Experts of a small language model: 9.48M parameters, 245M tokens.
Below are experts of layer 3 (counted from 0) of a mixture-of-experts language model. Rows are named router (the router's row for the expert), gate (a neuron's input weights, with its number), up (a neuron's input weights, with its number), down (a neuron's output weights, with its number) and show model dimensions 0-127. Each number is 128 + 32 x the weight over its row's rms, rounded and kept within 0 to 255.
Before each expert's rows: "gets" lists some tokens that make up at least twice as much of what it gets as of all text. This comes from a sample of Wikipedia text that the model never trained on. Tokens count by the router's weight.

# expert 7
gets: "\n", " |", ".", "|", "s.", ")"
router [138 145 135  76 181 128 100 163 135 127 143  95 116  98 139 175 164  54 171  73 150 100  92 121  91 164 165 138 120 141  91 180 108 190  97 137 163 122 123  77 153  89  47 109  95  94 100 139 159  89  72 113 129 102 104 157  68 182  88 120 126 123 141 163 106 159 135 110 120  95 124  88 108 160 125 147 131 124  86 175 125  62 176 137  75 152 119 147 133 135 195 134 102 104 188 100 156 137 160 114 159 143 142 134  89 140 194 123 128 107 141 134 106 120 178  93 122 106 163  90 121 154  89  70 108 118 163 149]
gate46 [ 75 162 124  94 155  99 140 174 133  73 110  85 109 137 176 199 118 150 111 119 163 141 116  94 123 150  92 108 131 120 155  91 173 153 128  74 110  69 162 136 153 115 138  75 182 146 118 138  99  50 143 153 153 119 105 129  85 158 170  62 165 173  99 156  79 128 168 114 116 103 111 159 175 165 128 171 165 116 158 101 143  76 147  83 128 146 103 133  94 157 180 145  84 134 187 101 118 168  63 116 120 143 111  90 182 170  88  72 167 110 127 110 126 142 107 103 159 127 125 138 143 100 146 145 175  86 103 124]
up46 [114 165 116 141 145 198  93 123 152 141 127 143 142  81 145 136 114 177  97 163 164  48  90 120 150 198 116 176 141  96 141 168 106 171 158 166 169 122 139 155 112 166 149 124  83 170 188 134 139 121 145 204 185 115 132 111 100 129 144 133 189 182 104  97 125 104 171 165 103  97 141 176 115  72 127  82 148 176  93 141  71 120 127  78 115 154 148 118  85 111 150 131 148  94 104 162 109  62  79 110 144  73 160 112 126 189 123 109  93 144 124 123 128 128  89 127 128 149  81  98 150  94  97 164 117 103 155 139]
down46 [129  83 143 155 107  94 138 131 103 105 122 124 161  95 135 109  83 167 180 145 159 201 133 202 162 163 150 133 113 127 116 182 129  91 113 139 157 138 100 122 146 107 113 182 134 123  94 114 149 115 130 105 113 196 108 182 163 100  93 188 104 101 129 113 141 125 110 141 191 237 110  83 139 101 131  67 119  87 160 115 129 110 165 118 128 137 141 177 160 220 178 111 111 114 131  86 147 129 153 140 156 148 107 126 145 101 155 129 100 155 134 164 207  96 106 120 148  63 108 166 128 160 154 123 138 181 131 120]
gate47 [101  86 132 117 118 134 144 152  58  96 140 106  97 122 156 128 120 120 122  77 145  85 129 142 148 124 141 121  90 113 138 156  94  86  79 163 143 117 114 116  71 144  80 198  99 178 138 136 150  95 108 155 102 111  77 114 133 147 130  99 115 102 156 113  60 118 159 129 146 221 120  94  88  82 123 149 131 119 147 216 162  87 146 166 144 141  75  98 170  87 141 126 162 139 137 107  98 119 144  74 137  76 152 104 193 127 107 207  92 142 114 115 113  95 127 117 127 110 101 127 188 134 176  89  93 138  63  91]
up47 [100 137 185  98 147 129  82 141 157 133 105 137  85 146  91 135 120 145 138  48 181  94 143 156 155 167 101 156 100  88  92 182 145 101  93 170 150 130 167 133 108 125 152 122  88 128  37 132  99  91 150 112 126 108  99 109 140 155  88 111 105 107 108 128 122 122 151 176 115  60 110 103 132  57 153 124 123 113 186 123  91 154 170 123 158 144  81  91 115 127 166 144  64 111 150 170  69 127 167  89 139 141  93 195 121 115 124 198 144 164 120 119 144  82 138 123 134  82 185 148 122 136 136 177 145 200 127 142]
down47 [130 122 132 113 145  84 145 110 174 134 108 113 209 164 148 127 135 188 152 171 158 139  60 148 107 104 174 177 155 143 120 127 111 131 126 125 135 129  90 132 135 128 139 159  63  98 143 150 115  74  97 155 135 150 154 141  89 126 108 157  52 100 151 135 139 142  71  93 109 101 176 128  84 140 154 193  85  79 111 164 109  91 176 123 113 116 147 148 194 192 141 161 116 168 160 144 123 132  70 169 137 172 146 118 116 161 126 123 166  54 158 105  91 164 155 119 176 130 113 104 158 121  74 169 148 132  67 161]

# expert 1
gets: "ing", "ed", "s", "es", "ation", "ers"
router [138 112 132 119  68 177 157  84 165  84 105 104 130 177 167 128 116 135 140 146 125 117 119 154 127 110 146 155 196 153 156 121 135 126 115 160  90 134 142 153 144 137  86 104 148 162  98 172 164 115 138 181 133 123 120 135 133 114 146 173 125 129  65 114 142 105 111 131 117  86  78 170 104 189  76 184 183 161 113  90 113 123 108 159 159 172  90 116  59 143  87  95 167 197 136 182 180 110  83 131  90  43  93 110 111 139  85 176  89 146 112 132  94 180 151 164 151 175 148 140 151 111  83 122 164 101 101 123]
gate64 [114 186 140 134 153  93 115 108 155 134 130 138 120 171 105 117 107  88 119 118  93 194  99 151 139 132  97 102 149 150 168 126 163  98 115 160 122  18 153 103 175 129 118 132 113 144 131 168 115 144 154 195 132  94 165 148 180 151 125 133 168 144 124 123 130 114 104 112 128 193 130 160  63 142  89 121 128 152 178  93  87  90 124  98 143 105 121 164 138 142  91 106 102 141 141 146 182  99 105 123 150 102  93 140 149 214 143 162 197 152 209 132  76  83 112 143 151  88 146 159 132 158  96  58 152 171 101 157]
up64 [ 80 123 141 130 113 170 138 100 134 116  95 172 113 139  87 114 152 184 157 133 108 160 175 192  58  85 149 132 145  83  78 135  99 147 168 183  92 124 117 149 111 140 139 103 113  95 164 153 164 160 199 110 142 168  63 150 104 141 134 152 158 156 130 146 174 103 152 154  99 182 164 117 136 123 159 175 154  99 146 185 157 154  77  93 145  66 141 179  98 121 130 146 104 110 155 162 148 103 127 141  88 107 184 133 155 116 114  84  95 153  79 145  78 120 101 184 106 125  66 106 130 183 148 136 130  94 131  75]
down64 [117 112 145 109  92  89 102 122  69 142 163 108 139 116  93 103 128 130 110 120 148 157 187 141 112 112  79  63 169 145 158 150 120 162  76 114 132 198  88 114 151 124  91 102 107  94 134  94 176 150  96 154 113  55 152 195 105 157  97  62 136 143 124 122 124 173  97 166 136 130 192 132  90 134 127  92 151  61  60 113  86 101 142 125  85 101 132  68  80 135  58 102 143 160  84 155  91 142 100 160 130 149 189 153 165 120 150 140 132 122 167 140 126 125  89 166 100 154 122  64  90 128 133 142 134 150 120 130]
gate65 [ 94 103 168 172 164 163 123 108 161 140 121  73  75 152 178  75 127 141 152 155 137 112 129 115 125 136 161 133 132 169 106 148 125 217 134 149 112  59 138 132 128 132 184 109  94 140 121 119 186 153 102 169 104 122 174 160 112 108 130 132 104 130 162 170 151 141  89 105  84 207 127 151  95 126 106 117 150 137 118 126 131  71 193 136 155 209  88 136 143 116 189 101 161 120 197 176 130  95 174 118 116 112  96  89 117 120 165 131  55 127 151 113 129  83 138 123 145 137 141 185 147 127 188 118 154 134  70 113]
up65 [177 122 180 186 130 154 175 150 109 150  52  75 106 147 162 152 129  78 108  63  65 154 120 155 120 139 193 124 104 186 145 134 123 180 107 102 128 105 140  95 127 162 122  99 173 181 167  91 136 112 129 153 133 101 113 174  84 179 108 118 123 106  93  98 155  79 130 150 136  76 133 118 119 111 141 134 130 142 130 131 158  96  75 148 138  89  96 122 101  80 133 134 157  94 158 175 195  64 130 123 121 132 146  82 104 192 184  66 139  64 109 145 129 155 116 111 160 121 163 165 126 124 141 111  84 113 133 135]
down65 [135  57 119 211 191 123 164 131 140 118 105 110 174 130 140 112 126 144 100 113  99 131 151 152 103  97 148 112 154 116 179 105  99 110  99 150 137 103  34  90 113 139 110 130 179 100 167 135 178 109 122 134 171 136 167 105 142 191  97  97 121 135 118 125 123 107 147  70 168 126  79 140 150 108 105  70 108  87 141 130 103 151 124 141  92 133 119 186 110 107 101 174 115 157 101 169 185  94 120 206 125 162 164  89  77 152 147  94 144 153  75 116 122  97  98 119 139 106 151  86 104 166 124  41 148 133 151 163]

# expert 4
gets: " the", " of", " in", " to", " and", " a"
router [101 143 151 115 164 163  78  94 122 143 135 135  96 108 143  91 165 111 111 174 142  92 195 118 126 137 146 166 147 117 120  71 127  74 103  94 161  93  99 163  66 172 126 178  59 113 189 128 106 134 106 144 166 178 154 156 146 168  91 149 149 193 186 141 124 111 147 157 110 139 145 148 142 121 141  83 122 150 141 150 178 129  98 105 169 104 124 181 109 158 169 172 177 112  92 137 141  95 154 141 141  92 160 126 141  76 121 136 105  78 110  92 159  92  97 144  67 140 144  78 181 192 163 105 154 105 120 181]
gate12 [ 96 122 174 148 112 123  93 201 169 112  70 152 158 134 172 124 166 109 130 155 178 104 134  81 111 143 141  87 149 119 157  97 111  91  92 166 102 108  95 151  64 106 124 125 148 130 108  96  99 119 117  48 198  99 116 168  99 137 133 103  90 107 111 113 120 109  93  87 176 153 152 134 198 111 118 152 229 145 133 116 141 135 167 153 122 125  84 150 113 166 179 124 108 141 136 172  58 142 153 170 101 161  76 174 167 108 113 111 139 103 161 170 144  99 128 101 124 139 145 119  68 103  92 111 118 144 180 101]
up12 [177 101 114 181 116 121 147  99  92 171  64 190 114  68 100 129 159 106 114 118 114 108 152 149 146 125 127 152 132 153 133 121  76 154 167 164 183 146  93  87 136 163 163 128 119 155 193 109 141  86 123 135  94  70 107  80  88 118 122 127 133  69  96 154 154 100 141 164 162 109 143  78 158  89 169 110 123 146 159 178  45 169 154 102  96 118 148 100 120  96 105 105 177 133 173 167 146 106 150  80 170  73 120  58 148 173  85 130  95  94 127 124 128 145 107 149 135  96 160 135  76 141 186 112 122 127 158 136]
down12 [119 130 138  98 141 123  68 141 184 152 131 161 175 144 111  86 132 125  47 142 160 121 121 116 123 164 122  85 125  90 101 175 131 121  86 174 193  95 221 133  96 112  96 113 109 163  91 172  60 138 114 118 123 105  99 162 173  60 136 121 123 149 139 103 106 159  82  53 125 125 167 134 121 109 108  95 132 148  93 113 169 159 132 137  96 206  88 127 114 118 189 131  94 143 112 137 101 168 133 140 150 161  75 176 100 102 129 165 174 152 168 140  95  92 125 112 151 100  88 155  75 102 143  93 129 128 121 156]
gate13 [132 146 118 112 146 212 111  98 144 117 127 134 155 141  94 125 125 144 178  85 129 128 108 112 164 100 103 190 215 148 189  98 149 134 101 174 193  59 110 127 115 145 105  85  97 177 129 169 101 141 154 124 202 136 136 163 138 109 164 126 167  53 159 125 167 134 122 174 164 152 180 115 116 136 119 136 119 179 126  76 162 118 156  91 107 182 166 161 136 171 112 162 142 171 146 128 143 125  91  94  51 124 111  87 121 138 157 146 123 157 125 107 110 119 149 116 160 140  67 144 137 140  72  79 125 125 160 101]
up13 [138 166 146  74 205 149  55 140  95  94 146 147 185 137 123 176 154  93 158 136  76  68 183  98 121 136  94 141 142 149 166 116 186 157 128 120 127  95 137 139 182 138 139 114 121 198 153 156 167 114 144 133  74 165 161 126 114 116 104 135 118 124 181  79 111 147 124 133 151 169 186 122 115 173 128 139 157 151 189  56 192  73 106 180 181  89 120 172 171 128 109 111 120 133 119 148 122 177 115 126 106 128 132 137 146 137 150 104  76 141  66 157 138 132 111 155 171 138 100 120 123 110  99 138 122 131 182  95]
down13 [153 121  84 148 102 143 102 175 154 177 188  97  88 121 110  87 110 144  70 167 180 151 135 148 168 158 137 154 138 114 130 134 100  72  70 145 165  77  70 121 133 144 116 124 125 109 124  93 123 170 162 137 173 148 120 164 155 138  70 100 116 106 140 150 129 178  64 148  60 138 139  46  88 107 141  72 155 117 117 119 131 144 145 154 100 112 104 150  58 150 141  93 143 165 142 111 155 184 163 112  88  86 152 155 112  86 141  77 153 134 193 115 154  97 147 180  92 139 120 115 110 144 129 108 116 145 164 192]